{"n_layer": 8, "n_experts": 192, "activation": "swiglu", "routed_scale": 1.0, "warmup_steps": 200, "decay_fraction": 0.69, "train_tokens": 820400000}
Below are experts of layer 2 (counted from 0) of a mixture-of-experts language model. Rows are named router (the router's row for the expert), gate (a neuron's input weights, with its number), up (a neuron's input weights, with its number) and show model dimensions 0-191. Each number is 128 + 24 x the weight over its row's rms, rounded and kept within 0 to 255.
After each expert's rows: a language model's description of what the expert responds to. This comes from a sample of Wikipedia text that the model never trained on.

# expert 47
router [102 124 122 159 115 118 128 147 127 134 103 110  96 118 143 130  98 121  78 134 143 115 138 134 124 130 131 176 172 125 130 144 146 143 101 145 130 125 108 174 135  87 128 110 147 149 108  86  76 157 154 103 130 149 145 135 118 134 143 113 162 102 120 161 126 112 117 145 132 146 144 104 132 113 138 127 120 153  99 146 132 184 136 125  99 148 127 132  63 184 104  99 125  90  94 184 132 104 128 131 108 140 121 141  97 137 149 146 143 123 132 131 128 147  86 108 133  89 154 127 118  59 167 153 133 114 133 144 118 133 151 140 118  96 161 151 148 107 166 114  91 148 103 148 119 116  63 136 120  83 160 135 130 159 144 122 113 144 127 158  79  90 107  87 118 165  74  86 152 121 103 119 136 158 117  95 150  84 115 150 127 108 145 114 134 109 120 111 127 155 147 127]
gate1 [139 128  93 130 150 119 120 186 151 125 118 136  71 148 122 117 102 168 155 104 151 107 119 158 105 130 130 120  75  89 104 145 109 149 132 128 112 143 161 173 126 161 154 125 107 118 124  97 133 153  94 131 116 126 153 147 165 144  99 135 151 162  97 129 185 109 119 116 122 143 135 147 125 168 126 170 130 122 134  88 143 180 119 133 109  90 149 141 114 153 151 135 153 118 138 108 167 132 105 137 143 138 146 149 160 209 118 147 116 161  97 107 126 176 156 133 147 141 116 146  96  90  86 102 117 167 100 133 122 140 155 117 164 107 127 133 125 113 169 152 110 113 124 154 111 136 114 127 117 163 126 160 140 112  98 100 172 112 134 156 134 161 127 113  95 126 110 109 156 157 112 105  96 116 152 126 194 110 120 105 124 147 148 127 103 115  99 120 124 127 111 146]
up1 [ 82 116 144  97 149 166 120 153 126 140 114 121 142 117 111 143 162 105 147 157  98 108 164 140 108 169 139 118 116 140 161 139 158 147 139 155 112  78 140  96 152 137  98 128 155  98 120 115  94 125 129 132 149  94 169 126 159 108 122 149 116  59 123 126 105  98 146 189 124 121 116 151 117 112 125 132 107 159 151 109 123 137 131 128 126 117 108 136  93  91 161 125 112  95  95 146 133  89 105 119 137 163 127 136  93 135 150 104 138 106 106 131 144 142 161 162 117 105 127 119 198 128 110 111 121 170 111 126  99 146 132 104 146 133 140 106 144 168 170  68 108 132 136 152  86 135 153 148 123 170 124 122 121 102 160 145 123 155 129 132 106 112  96 144  93 145  85 128 113 121 138 140 124 138 148 155 155  98 133 149 116 183  97 181 126 157 118  92 111 135 127  84]
Work and media nouns. Nouns naming creative works, media or product types after the or a, such as film, Film Festival, book, song, aircraft, coins.

# expert 1
router [131 119 142 124 107 148 142 111 129 137 121 120 121 108 136 118 118 171 129 131  97  94 177 148 157 152 139 145  88 132 135 111 143 131 162 117  84 146 133 138 111 111  95 124 146 125 118 124 153  85 151  99 136 127  95 133 116 143 140 124 110 162 136 128 161 167 116 188 152 148 112 156 134 139 138 156 100 136 155 155 145 126 134 143 139 103 139 135 143 138 129 113  85 175 135 160 104 138  27 135 107 126 145 140 147 123  86  88  93 139 131  96 108 146  98 145 139  85 167 138 137  93 104 145 114 156 157 134 135 131 117 140 119 131 119 116 117 116  68 161  82  85  80 152 105 138 138 160 136  86 148 166 131 117 103 172 132 127 137 111 122 156 120 131 158 104  79 121 180 116 116 142 151  76 120 119 110 126 181 110 141 125 113 140 142 127 111 140 124 135 118 152]
gate0 [133 133 141  96 101 120 149 140 140 145 140 116 122 122  69  98 110 134 128 140 173 157  84 145 124 121 126 130  87 174 119 134 141 171 147 144 121 128 123 134 106 133 101 132 100 136 160 182 113 110  93 124 143 104  79 182 176 116 108 122 137 159 114  86 154 183 107 126 139 130 123 175 121 117 106 107 117 148 165 145 129 159 147 142 115 139 133 106 106 171 123 115 142 115 110 142 131 103 166 126  78  95 179 113 125 111 155 112 122 137 136 120 152 138 122 116 136 155 155 137 137 136 141 164 152 108 143 161 119 121 130  74 150  91 127 154  85 157 140 111 129 120 138 113 105 129  81 135 117  93 174 109 136 169 131 114 122 103 121 119 180  85 131  91 183 128 108 142 134 102 152 172  91 121 128 150 128 131 150 157 151 112 128 106 107 154 162 109 128 132 145 131]
up0 [ 93  76 154 107  98 122 152 119 125 166 174 150 169 151 111 159 133 138  79 120 110 151 161 109 121 152 177 127 135 131 149 148 139 127 131 141  99 110 138 109 170  92 116 109 105 109 135 138 127 131 148 152 132 145  99 132 117 116 178  95 110 108 154  93 145  81 100 127 184 124  99 100 116 123 138 129 128 123 151 105 167 123 114 100 146 139 103 112 113 115  99 122 160  84 123 115 107 109 126 146 116 115 114 113 113 133 120  63 123 103 137 172 122 131  92 126 160 149 145  77 127  92 121 118 131 134 139 134 148 120  99 153 105 156  94 114 114  80 145 157 131 127 160 170 141 143 100 143 119 120 107  67  92  99 153 116 125 115 126 164 139 142 147 133 152 133 115 129 146 123  92 154 130 108 141 132 111 107 116  86 128 153 168 188 135 136 106 163 105  94 137 100]
Prepositions and "following". Prepositions like of, with, for, in, to, plus "following", often in titles, lists and music or film passages.

# expert 45
router [128 105 112 130 116 153 142 134 121  91 121 109 117 170 119 133 107 145  98 121 147  54 170 134 168  94 155 131 149 141 120 139 117 140 126 114  97 128 134 150  85 157  98 129  94 175 124 130 104 131  85  91 125 122 141 130  66 156 119 153  99 116 133  84 136 178  98 133  96 154 109 134 110 130  56 108 107 135 146 143 168 115 133 132 137 118 138 159 126 138 133 108  77 161 150 143 134 120  62 130 114 140 103 154 118  99 106 105 142 160 119 115 158 155 115 146 104 100 130 102 137 121  99 131 167 152 115 114 100 117 110 105 148 151 124 135 167 144 109 157 103 108 101 133 106 151 102 132 101 110 129 137 171 122 124 127 141 113 135 103  98 132 150 135 150 119 121 125 138 123  83 153 134 127  68 113 155 113 142 180 140 121 134 177 146 132 112 139 115 164  87 133]
gate0 [139  97 168 167 131  34 118 131 152 178 142 129 121 115 132 102 112 113 140 106 115 132 129 180 146  90 132 170 105 129 149 146 139 131 116  92 142 145 142 124 136 149 153 109 160 111 132 148 127  87 156 112 160 154 115 152 130 133 110 110 113 150 125 137 118 141 129 141 186  99 151 103 131 151 110 150 129 157 136 112 117  85 109 123  65 132 166  72 138 110 135 141 133 114 120 129 102 104 116 107 112 122 124 142 109 128 130 129 116 156  84 104 164 131 150 151 119 106 109 106  91 136 124 106 143 126 140 171 179 150 151 166  96  95 135 151 104  61 130 120 140 136 142 141 149 131 121 104 136 145 151 131 134 133  90 127 150 132  76 140  93 143  96 154 145 133 106 109 133 127 151 148 130 123 129 128 120 145 132 202 135 101 155 136 166 126  83 144 141 131 162 136]
up0 [127 106 130 124 143 128 122 134 111 138 136 110  74 124  88 126 117 107 189 123 125 116 112 111 114 144 177 113 118 120 148 124 129 107 110  99 174 179 158 121 138 174 138 136 134 100 111  95 148 146 116 142 144 134 122 130 118 151 138  98  87 126 169 130 113 123  87 136 135 162 151 177 114 134  98 136 150  98 138 139 128 133 133 113 118  82 110 129 123 122 150 166 161 135 149 109 133 123 170 111 110  93 104 143 147 103 129 160 159 132 129 123 132 156 154 114 125 124 134 138 142 140 127 125  77 116 173  88 135 199 156 130 161 126 125 131 130 126 134  95 152 168  82 164 117 186 164 124 137 100 137 126 171 135  93 142  76 124 140 105 135 138 111 115 158 139 143 133 124 158 151 124 101 141 148 102  99 171  88 142 118 139 124 109 152 121 174 145 172 161 156 175]
Titles and credit verbs. The word The opening titles of songs, albums and films, and credit participles like written, directed, recorded before by.

# expert 42
router [113 120 144 138 131 139 168 117 146  94 130 120 113 151 111 141 118 105 138 135 151  93 161 144 133 114 120 112 102 143 106 145 152 141 133 126  95 137 165 158  91 139 189 164 142 179 128 149 135 140  99 183 116  95 135 113 133  94 152 117 123  66 120 115 117 143 112 139 123 161  87 110 149 101 118 133  97 110 124  85 188 174 148 128  98 139 136 163 105 131 134 124  97 152 139 117 154 131 133 165 149 113 124  99 108 133 128 107 131 106 143 157 157 114 137 111  88 140  99 107 120 109 126 138 134  60 134 121  88 110  95 136 119 123 100  99 135 140 180 128 105 139 176 130 120 157 118 101 129 133 102 103 127 106 159 156 116  93 118 133  97  94 136 128 145 124  94 130 127 160  91 132 143 168 110 102 120 112 115  89 137 123 172 190 136 126 108  92  89 107 155 147]
gate2 [120 147 127 124 125 130 111 129 146 140 122 101 131 124 142 151 164 141 135 122 126 135 152 120 106 169 131 112 119 115  80 114 164 104 130 129 145 131 137 164 120 124 128 146 125 149  87 143 145  80 134 111 128 127  89 110  98 148  82 154  78 127 104 124 120  93 121 119 125 127 128 162 164 100 123 154 101 107 103 127 158 129 136 129 104 107 132 162 141 108 116  86 134 131 122 132 149 130 133 152 163  94  93 132 132 130 112  98 133 106 137 148 212 102  85 142 141 159 118 152 123  77 185 127 119 149 158 120 123 129  75 126 106 159 116 106 125 151 118 148 173  90 110 116 131 120  89 167 107 122 153 161 109 154  75 159 134 127 125 131 114 104 144  84  91 131  84 141  99 127 133 151 152 147 111  75 132 110 154  95 103 157 107  85 128 118  99 165 117 181 147 110]
up2 [113  99 124 117 134 159 115 122 118 127 128  91 122  99 130 125 129 157 144 134  92 127  85 109 160 110 124 131 119  87 130 140 130 122 113  70  69 171 116 120 112 128 129 183  90 128 127 156 144 143 152 107 117 104 104 103 149 136 119 123 150 164 154 126 133  93  92 118 153 146 158 130 136 115 130 151 101 103 184 147 116 122 105  97 116  96 117 133 153 128 156 110 104 129 148 103 107 122 133 135 132 139 182 140 139 126 123 137 139 127 117 134 108 141 136  96 103 130 142 100 101 106  93 102 127 162 144 144  88 158 104 112 114 142 135 134 112 162  86 128 129 144 101 152  97 131 118 117 116 149 148 161 144 103 136  57 133 148 146 176 142 144 118 103 148 137 149 138 125 183 101 104 156 121 158 112 186 153 153 186 177 118 109  90 145 134 112 170 131  97 160  85]
Second syllable pieces. Word-piece right after an initial capital letter in names, such as P-aff-ett, P-oc-ono, C-ust-omer; also ″W in coordinates.

# expert 60
router [110  92 114 159  87 157 152 121 124  69 109 120  73 128 134  85 106 134 155 168 123 124 188 118 125 127 138  97 120 147 130 173 146 144 122 155 152 134  89 119  81  83 144 105 138 103 153 120 100 159  97 157  93 159  94 134 117 110 120 127 124 117 128 127 160 100 111 171  87 141 119 127 136 134 127 114 136 119  86  83 141 130 130 120 118 127 135 187  99 155  90 126 114 143 129 108 106 131 137 109 112 149 165 113 118 122  97 117 127 125 128 123 153 127 122 111 136  85  99 145 152 121 132 138 138  75 160 147  81 118  91 146 101  84  90 121 157 124 123  94 112 117 124 112 118 137 121 150 140 139 114 116 149 116 128 169 110 104 124 167 102 113 121 114 136 160 127 140 154 145 116  82 176 165 115 131 125  85 110 137 170 124 120 159 171 105 137 117  78 111 128 111]
gate0 [125 133 130  48 124 136 148 110 151 161 177 152 115 148 141 161 137 118  96 115 149 110 141 131 115 141 107 135 145 134 152  92 145 114 123 142 114 109 123 132 131  95 114 125 101  89 117 157 168 120 138 110 110 116 112 171 109 152 182  99 168 104 141 120 112 130 135 137  88 138 111 110 141 177 138 119 119 118 114  80 147 115 168 135 100 126 152 137  83 116  96 146  69 177 135  96 129 137 162 135 145 155 117 128 120 113 119 110 121 112 117  58 105  68  89 145 125 134 149 148 148 140 118 139 123 144 164 127 123 118 167 136 146 146 162 111 123 147 113 149 128 151 130 175 115 131  87 125 132 138 155 108  97 148 160 132  89  93  88 147 130 134 107 109 138 128 110 143 109 150 115 143 134 186 155 110 133 107 139 133 152 147 148 118 128 104 148 170 180 154 107 154]
up0 [173  85 132  79 115 135 127 115 154 111 126 144 120 175 124 159 136 126 104 137 126 174 125  98 112 127 141 106 138 132 148 147 159 131 108 151 165 149 134 123 160 150 107 111  88 122 122 143 139 144 124 121 136 147 154 101 154  91 144 149 139 120 143 153 114 121 125 153 141 137 134  99 140 173 156 137 149 122 178  77 122 132 169 102 167 135 109 130 113  90 145 100 125 152  79 148 121  83 119 138 163 111 129 113 136  96 126 147 122 135  89 101 136 115 117 108 159 139 130 146 175 130 158 111 113 117 136 155 129  48  93 131 139 123 139 120 144 136 118 135  96 160 122 103  99 125 144 130 146 121  87 150  93  72 145  86 128 148 127 117 163 134 143 100 126 100 132 132 106 135  95 189 197 141 150 128 101 120 102 131 132 169 136 148 133 116 125 158 147 117  71 109]
Word-initial stems. Opening stem fragments of Latinate words before suffixes like -ate or -ation, such as est-abl-ishes, cons-angu-inity, Proced-ure, Ass.

# expert 6
router [160 104 149 168  89 175 172 106 140 119 113 141  97 101 146 105  94 171  96 122 129 103 142 137 132 147 145 116 129 140 154 124 169 129 143 122 124 123 149 168 134 121  56 125 107 138 156 126 112 140 115 160 112 152 106 118 103 128 119 120  95  86 151 115 137 134 150 174 139 158 127 156 150 119 113 135 123 136 168 132 189 113 134 150 138 129  96  80 121 166 166 118 120  98 150 140 136 112  97 139 126 149 118 113 137 134 103 111 115 126 131 136 135 139  95 140 141 110 140 142 107 104 115 142  98 126 166 143 139 165 119 124 116 149 141 119 114  61  91 137 121  86  84  95 111 103 199  85 183 149 162 136 142 115 113 125 146 124 104 112  86 134 131 120 122 106 133 130 146 110 132 190 130 109  75 125 105 115 138 117 157 128  88 132 131 147  97 104 130 116 109 151]
gate17 [147 117 141 151 116 141 134 120 153 101 124 152 169 114 111 130 118 150 119 164 101 142 124 139 137  75 150 179 115 130  78 127 123  80 120  67 115 163 153 136 147 128 132 127 161 149 147 184 139 156 199 145 111 148 142 118 144 143 141 146 140 133 153 120 125 134 142 125 177 161 110 109 160 137 144 145 106 120 132 142 139  80 124 134 160 111  85 131 138 143 152 158 105  89 140 133 158 106 163 128 119 116 136 135 135  91 117 106 109 125 149 113  96 122 139 132 117 119 109 161 158 128 165 127  97 125  82 144 112 144 135  98 127 150 147 111 127 128 214  78 130 112 166  78 129 119 125 108 170  96 111 152 131 122 145 182 121 141 142 149 143 120 134 153 106 147 107 140 112 148 134 131 129 116  98 157 156 138  89 149 115 153  91 102 105 168 124 106 110 138  98 119]
up17 [132 102  90 160  75  87 117 100 144 119 114 132 137  80 129 145 104  85 122 149 162 136 107 132 173 153 144 117  89  81 167 106 179 152 125 145 113 129 130 119 110 139 127 117 136 120 137 103 134 139 107 119 149 132 149 141 127 126 177  84 125 156 136 150 108 128 101  94 115 125 140  95 153  84 106 193 113 133 118 135 141 114 136 185 103 153 133 137 132 158 172 145 136  90 110 134 112 152 106  95 103 127 176  97 141 165 138  89 151 101 164  76 106 123 145  69 150 123  95 127 149 153 134  74 119 161 145 111 152 108 138 140 159 133 105 107 133 122 161 138 143 135 178 131 134 116 135 136 124 142  86  97 134 125 108 150 146 150 144  89 117 135 153 137 118 159 108 130 140 179 123 136 153 115 127 163 151 123 134  82 126 121 111 124 137 135 131 109 139 134 123 130]
Locative and linking prepositions. Prepositions and linkers opening a phrase after a comma or period, such as including, along with, in, through, among, during.

# expert 56
router [135 116 129 133 134 138 148 143 155 120 120 113 105  79 139 171 165 149 105 129 100 134 152 131  91 173 127  97 149 112 135 157 122 129  83 116 111 152 109 133  78  73 125 134  91 124 103 125  99 138 104  97 117 142 106 101 103 143 162 135 134 133 130 126 204  89 140 113 147 130 131 152 146 155 142 149 116 169 111 150 139 172  86 123 114 135 188 175 117 175  99 111 122 116 114 173 128 157  78 120 104 153 126 139 101 103 142 131 137 140 154  98 122 167 115 132 107  46 135 144 151 109 136 170 109 117 120 101  91 167 112 124 140 123 114 141 163 139 109 114  96 106  99 129 150  95 137 117 132  67 138 137 155 113 120 121 127 124 122 128 105  99 102 104 124 140 108 107 130 126 143  94 139 137 115 110 130 102 130 121 105  96 136 149 137  85 115 129 130 105 156 121]
gate0 [123 117 153 134 126 103 111 151  92 114  71 156 102 120 147 136 111 119 119 138 147 152 164 162 118 154 119 170 120 144  99 117 114 163  96 148 108 135 128 102 119 106 162 144 132 124 107  90 140 146 114  86 168 150 131 125 134 138 134 150 175 103 140 143 131 126 139 149  76  55 112 121 141  99 110 114 123 124 116 147 132  92 136 117 148 114 101 149 108  90 134 125 141 157 155 131 118 180 117 119 104 103  90 148 150 127 124 141 120 123 145 113  98 175 104  74 151 136 155 103 114  90 128  77 116 182 153 140 119 102 103 137 112 118 121  92 162  84 139 139 115 125 119 129 154 105 136 125 123 124  86 112 147 149 166 127 148 151 141 166 166 122 106 130 111 116 118 164 105 115  86 152 111 128 136 152  91 121 187 144 151 189 150 119 129 154 126 130 127 125 114 178]
up0 [142  95  92 111 124 140 112 119 120 126 124 110 148 122 159 147 178 137 127 108 140 130  80 144 160 162 173 134 121 123 138 103 121 131  97 149 134 113 106 161 154 153 124 110 125 170 100 112 130 100  94  99 119 118  88 149 139 136 139 179 128 124 119 158 168 131 118 108 146 114 164  92 139 138 138 116 123 147 116 134 126 132  97 140 154 131 109 131 105  77 110 150 153 140 150 118 128 117 145 174 136  93  84 104  93 132 144 145 195 128 116 101 152 114 132 154 124 104  92 157 170 165 115  73 123 129  87  84 116 149 126 103  84 175 104  94  98 123 151 146 152 154 139 133  97 104 114 169  94 147 109 169 141 159 174 121 108 132 152 144 137 129 140  96 138  92 123 127 105  93 144 154 129 121 124 148 169 125 124 144 107 113 115 182 122 119 100 130  98 154 145 135]
Plural endings in titles. Plural noun endings and plural nouns, often in song titles, band names and team names, such as Carpenters, Friends, Angels, Sox.

# expert 15
router [ 93  90 123 138 131 174 142  88 131 122 124 135 115 107 135  98 118 126 127 138 144 127 156 123 154 155 129 133 112 139 110 143  95 125 132 139  88 132 132 138  57 137 150 141 117 115 190 135 111 178 121  86 131 122 136 118  92 131 126 134 169  95 131 161 127 114 145 163 134 175  93 109 168 120 115 137 129 105 112  83 148 145 135  86 122 103 132 168 134 120  93 117  86 138 147 159 152 113 151 109  99 107 102 117 137 121 123 119 139 146 153 106 143 162 100 150 104  80  81  91 155 100  97  97 115 117 118 106  91 103 101 123 123 122 130 107 170 164 124 116 100 121 118 119 128 145 152 142 101 163 131 132 140 159 160 146 107 138  99 161 111 103 101 153 149 103  99 143 101 123 118 108 149 169 131 152 140  71 132 118 174  78 136 138 120  69 134 108 117 159 125 116]
gate0 [129 131 195 125 133 185 153 143 141 112 160 141 108 119 122 134 159 161 121  97 123 172  77 159 168 111 132 123 124 134  68 118 184  93 113 121 132 152 156 160 120 100 133 188 148 131 153 142 147 110 125 140 135 146 120 101 112 145 147 119 136 131 123  72 150 180 117 107 173 128 116 112 126 126  73 123 140 151 108 134 158  98 144  89 144  99 109  98 161 112 130 143 119 159 148 114 132 162 149 114 149 157 171 135  80 104 138 142 102 131 108  92 106 161 149 109 108 132 115 114 110 146 185 133 125 135 139 134 127 105 102 141 107 141 174 115 135 146 125 182 144 144 131 142 139 116 105 142 131 141 153  93 106 103 142 142 120 153 113 101 134 144 149 103 145 105 116 123 123 134 143  81  96 149  99 150 116 141 113 151 162  95  97 132 110 131 134 149 125 131 113 173]
up0 [147 124 149 109 109 120 125 130 124 161 129 128  96 112 121 153 133 125 125 129 177 201 113 129 130 141 151 122  83 124  93 147 160  46 129 152 148 158 136 140 108 136 154 150 111 176 190  90 127 127 169 168 105 144 132 114 117 171 110 148  95 162 121 157 113 160 103 114 154 148 138 143 125 139 126 114 122 118  93 118 119  97 135 127 145 131 129 125 143 148 153 143 137 137 125 121 135 109 173 137 164 152  94 152 115 129 122 113  91 108 129  93 111 107  94 143 168 122 130 151 122 120 159 127  98 129 138 135 119  91 128 154  76 130 127 175 146 170 115 116 157 141 155 173 144 113  96 146 112 133 128 102 118 102 136 156  98 131 125 113 152  95 102 101  87 129 116 153 109 121 134 129  84  81 141 152 124 110 123 157 149 152 158 185 107 137 121 125 124 158  89 154]
Surname first pieces. Capitalized opening word piece of an uncommon surname or proper noun, often right after a first name, such as Gutiérrez, Guerin, Pinto.

# expert 30
router [118 106  92 155 153 138 136 100 118 143  76 133 120 132 127  98 123 137 139 134 159 115 172 136 176 181 150 127 106 144 128 152 129 157 138 130 129 144 165 114 110 168 146 119 146 138 145 162 141 122 121 144 101  98 123 145 136 155 117 144 179  79 138 155 127 120 170 156 142 118 147  99 122 130  94 144 107 120 106 100 169 173  86 123  82 134  93 161 130 123  70 136  99 113 147 169  96 131 139 144 114 126 123 130 124 150 158 141 135 133 166 132 145 168 134 132  92 105 125  78 143 118 112 109  90 136 122 102 127 151 114 152 132 121 111 135 143 137 134  93 110  97 113 145 107 121  88 160 114 151 141 113 159 139 139 157 132  99 123 173  88  98 104 132 141 155 105  80 139  91  94  95 149 132 100 155 131  50 150 104 148 106 139 103 108 128 108 145 113 110 142 118]
gate2 [133 135 108 101 150 127 168 110 114 126 146 101 167 128 126 124 139 111  93 130 107 151  62 119 131 145 117 104 109 117 142 119  85 118 106 127 118 136 120 137 135 140 142 108 132 160 149  94 135  99  53 100 120 109 131 142  89 170 137  82  98 104 102 148 131 114 104 138 120 164 122 106 138  92 155 145 146 164 147 133 131 140  88 142 151 133  91 135 159 145 128 123 158 118 125 165 163 113 138 198 119 144 134 101 156 118 186 133 138  99 108 175 156 124 148 107 121 101  80 150 115 126 144 158 130 125 119 122 130 144 134 106 155  82 150 145 109 171 106 130 103 137  94 143 148 116 111 117 142  57 146 101 147 115 141 117 135 190 138 102 128 143 161 128 129 130 134 106 147 145 134 145 119  88 125 131 158 153 172 107 119 109 127 110 146 126 118 140 173 178 136 112]
up2 [121 113 130 127 147 108 149 133 113 124 113 146 113 137 115 123 165 107 140  99 155 120 156  93 145  88 124 126 137 155 129 119 136 134 171 136 143 146 160  93 129 113 142 117 153  99  86 122 139 120 155 136 149 114 105 156 165 107  82 141 139  94 135  96 173 136 166 134 142 113 127 116 117 136 114 114 103 150 134  98 140 109 154 158 111 180 166 102 116 135 109 176 122 147 162 104  77 163 158  93 135  84 106 134 124 123 157 122 134 163 158 137 104  88 171 117  85 109 150 103 137 164 107  78  93 136  99 130 148  97 165 141  95 147 121 135  82 130  88 128 124 107 129 107 125 136 132 139 114 144 118 149 126 126 135 112 167 126 132 127 126 110 161  98 133 137 151 161 114  78 145  88 118 114  98 143  79  99 116 112 110 102 139 119 121 152 154 186 104  92 185 139]
Nordic names and letters. Initial letters and pieces of Scandinavian names, often in sports tables, such as E in Eikrem, ø, å, ä, -stad.

# expert 59
router [148 122 198 139 132 126 162 151 137 140  95 176 100 118 129 129  94 143 114 105 141  64 146 123 135 131 158 134 116 131 126 128 152 120 142 126  53 106 103 154 119 111 116 114 137 130  83  87 111 122 126 118 168 122 121 139 126 133 135 126  94 100 137  99 145 133 111 201 131 132 126  84 138 118 119 139  85 102 137 139 127 112 157 148  87 127  84  90 112 143 128 112 107 163 140 159 108 130  90 149 154 148 136 118 150 164 120 140 102 120 178 113 119 168  88 138 142 125 136 159 137 147  97 140 112 119 130 118 117 130  80 136 109 134 126 122  69 113 110 142  74 110  97  86  75 126 143 141  99 106 143 168 138  96  90 136 136 106 135 136 120 114 129 118 134 109 128 121 140 117 133 155 151 129 149 102 151  82 121  81 141 107 120 135 150 145  88 111 155 163 120 124]
gate0 [101 124 114 128 135 105 174 113 108 151 115  96 170 165 148 127 163 131 120 113 129 132 137 135  95 113 140 172 124 134 101  90 144  98 146 129 159  89  72 112 131 144 145 113 115 136 128 110  98 130 123 116 132 154 173 113 109 173 109 122 178 159 113  75 128 144 133 161 119 122 168 133 123 119  73 150 128 103 125 116 127  76  83 138 160 149 136  98 130 164 115 144 159 139 137 121 174 127 117 146 126 164 133 138 118 164 120 134 131 157 142 111 112 140 106 126 137  93 117 115 133  95 110 123 130 145 119 132 126 124 122  86 117 145  97 147 115 151 106 111 137 140  85 109 170 105 121  79 123 133 144 148  90  85 160 129 124 165 123 100 104 195  87 135 185 121  99 113  96 148 153  93 144 151 144 105  84 101 107 139 133 108 145 134 157 137 116 113 157 115 143 154]
up0 [100 124 105 134 125 134 132 134 120 133 103 127 152 135 139 141  94  84 135 133 123  52 154 113 125 117 121 154 161 174 103 107  86 120  89 107 126  72 131  98  92 102  84 120 113  82 113 143 106 126 137 128 157 121 141 123 134 120 137 133 112  99 150 109 142 108 153 150 145 137 101 140  76 153 133  98 129 136 143 121  84  97 118 130 133 100 199 113 118 116 149 100 126 120 116 111 130 107 165  81 125 159 103 128  73 121 148 138 166 157 132 139 138 123 148 113 119 136  83 119 167  91 118 173 136 129 157 114 120 128 122  74 129 141 140 129 162 133 118 123 116 124 132 128 150 135  89 129 137 110 148 138  96 139 156 151  78  92 148 145  90  65 138  93 102 108 117 112 175 111 114 152 132 123 136  92 124 143  93 106 122 110 145 122 120 139 178 148  95 127 148 125]
Of and prepositions. The preposition of after nouns like one, part, majority, number, with some for, among, regarding, about.

# expert 29
router [140 101 101 149 155 121 116 112 170 153 143 103 139 149 135 100 131 118 110 112 176  65 162 126 164 141  98 129  87 139 133 145 125 133 125 109 127 136 186 145 108 148 147 153 166 147 141 180 124 121 104 120 128 103 117 136  90 130 133 148 161 132 129 110 142 149 133 149 137 139 107 107 145 135  79 121  60 119 126 118 156 141  86 138 101 118  84 183 124 122 115 103  93 115 147 160 139 145 136 185 107 138  96  48  97 154 111 120 141 129 153 155 177 148 118 106 117 126 110 111 114 122  92 134  96 102 125 104 146 148 136 142 160 124 146 147 113 153 146 132 138 102 146 130 116 183 130 151 116 146 111  95 116 128 140 116 115 110 143 151  77  97 119 160  98 172 109 116  91 135 104 127 150 139 111 103 130  91 121 130 138 102 147 156 127 136  99 151 118 132  98 126]
gate2 [126 126 134 152 127  95 129 109 117  85 171 142 125 164 154 115 123 132 129 129 129  90 129 169 161  71 143 179 124  92 139 111 108 142 122 111 114 144 133  98  88 131 126 129 138 127 125 135 121 123 132 109 139 105 144 163 132 145 125 140 122 136  74 112  93 151 141 131 105 128 121 145 102 148 140 165 128 124 119 143 128  91 123 139 129 154 161 143 155 172 122 138  92 135 124 132 126 114  91 104  75 129 119  93 145 129 104 104 170 116 125  98 158  96 129 119 115 145 155 122 126 123 167 123 125 180  93 154 154 154 150 100 150 152 133 122 190 106 158 134  94 116 118 135 120 128  95 158 131  70 130 123 135 126 147 139 153  76 183 114 136 118 146 105  52 147 133 116 111 121 110  93 159 159 176 132 139 121 137 136 104 172 124 152 155 116  99 148  80 159 112 159]
up2 [131 100 111 109 137 136 113 140  92  58 141 116 111 117 112 141 142 117 131 100 124 114 125 101 136 117 165 138 129 108 136 153 153 120 167 127 127 138 120  94 131 112 152 113 143  99 150  74 102 131  91  91 152 138 143 120 154 149 130 102 103 124 147 151 117 150 177 104 138 107 118 118 122 164 139 119 111 144 116 135 110 136 138  82 130 121 204 122 171 142 123 171 116 110  75  97 121 127 159 129 105 171 139 172 152 134 175 135 146 101 135 128  86 123 155 189 123 147 111 124 126 156 110 174  94  95 134 150 138 104 133 130 163 147 132 138 125 114 124 123 107 132 137 128 108 156 132 148 130 116 161  70 169 129 160 117 147 127 108 104 100 109 110 147 131  90 102  88 121 123 133  96 123 113 131 116 138  83 119 146 123 107 144 123 106 133 126 144 128 146  33 141]
Foreign name letters. Accented or short letter pieces inside non-English proper names, especially after an initial capital, such as Z-á-polya, Š-ia-uliai, Küng-ö-y.

# expert 5
router [123  87  80 156 132 134 164  59 127  90 175 114 125 101 140 107 115 147 136 174 141 118 153 106 133 144 136  78 130 135  94 158 124 135 113 123 134 126 152 156 126  89 125 117 142  98  88 121 140 145 118 144  97 110 126 132 119 116 122 174 174 146 118 122 114 108 148 104 118 119 122 135 134 128 104  96 127 109 111 120 140 121 133 121 114 137 137 118  52 172 121  87 113 137 143 140 133 131 133  96 157 123 159 111 135 125 124  83 111 104 137  82 190 134 137 109 126 104  94  93 127  95 131 163 150 106 159 141 139 169 159 162 139 124 104 121 135 133 113  75 112 129 124 129 142 143 124 124  97 110 133 138 127 152 166 122 120 114  98 141 107 112 127 131 168 170 145 106  98 121 100 107 147 147 131 175 113  84 182 123 109 120 129 132 136  85 147 134  57 122 118 156]
gate1 [117 131 109  57  67 116 123 122 133 153 162 147 111 131 119 146 110 141 113 144 161 108 129 154 150 159 109 143 164 132 116 140 139  66 127 148 133 128 147 116 134 141 171 155 148 144  98 113 119 138 111 101 122 142 106 123 125 137 150 123 142 154  94  76 113 155 146  73 172 122 109 135 164 149 154 126  97 139 142 127 149 173 142 121 135 156  96 119 129 131 164 154 184 139 124 115 127 152 108 153  96 125 125 100 129  84 163  80  50  99 169 132 132 119 102 162 145 119 177 154 126 133  66 130 122 118 100 127 128 123 143 118  86 125 133 173 148 139 120 143 133 131 128 143 171 123 150  92 139 143 148 108  95 132 122 136 135 107 115 130 155 121 132 103 103 133 105 145  94 142  96  99  96 110 164 106 141 132 128 154 160 132 129  93 136 118 117 140 116  97 124 157]
up1 [138 115 153 145  94 120 130 106 148 109 124 106 172 125 136  70 142 106 117 107 165 176 111 162  91 133 213 146 137 149  78 146 131 139  90 126 124 127 119 121 120 124 115 134 107 124 166 136 134 162 136 140 107 135 134  99 115 105 122 166 109 127  71 120 136 174 128 128 116 151 126 112 146 130 112 139 112 159 123 105 123 165 140 131 134 128 180  81 124 132 119 149 164 136 160  94 157 155 148 167 124 139 114 122 109 139  86 115 115 168 175  99 124 113 138 163 137 139 168 153 141 118 116 154 126 157 149  97 130 120 141 150 125 120 116 134  99 111 135 120 137 131  91 146 142 139 108 138 133 111  84 122 136  49  98 111 144  53 123 149 128 151 168 130 128 108 147  93 142 149 144  96 138 110 120 138 126 150 152 112 164 145 150 127 145 136 120 136 114 111  79 151]
Single capital initials. Lone capital letters starting names, initials or words, often after brackets, quotes or pipes, such as W. J., Koko, Wurster.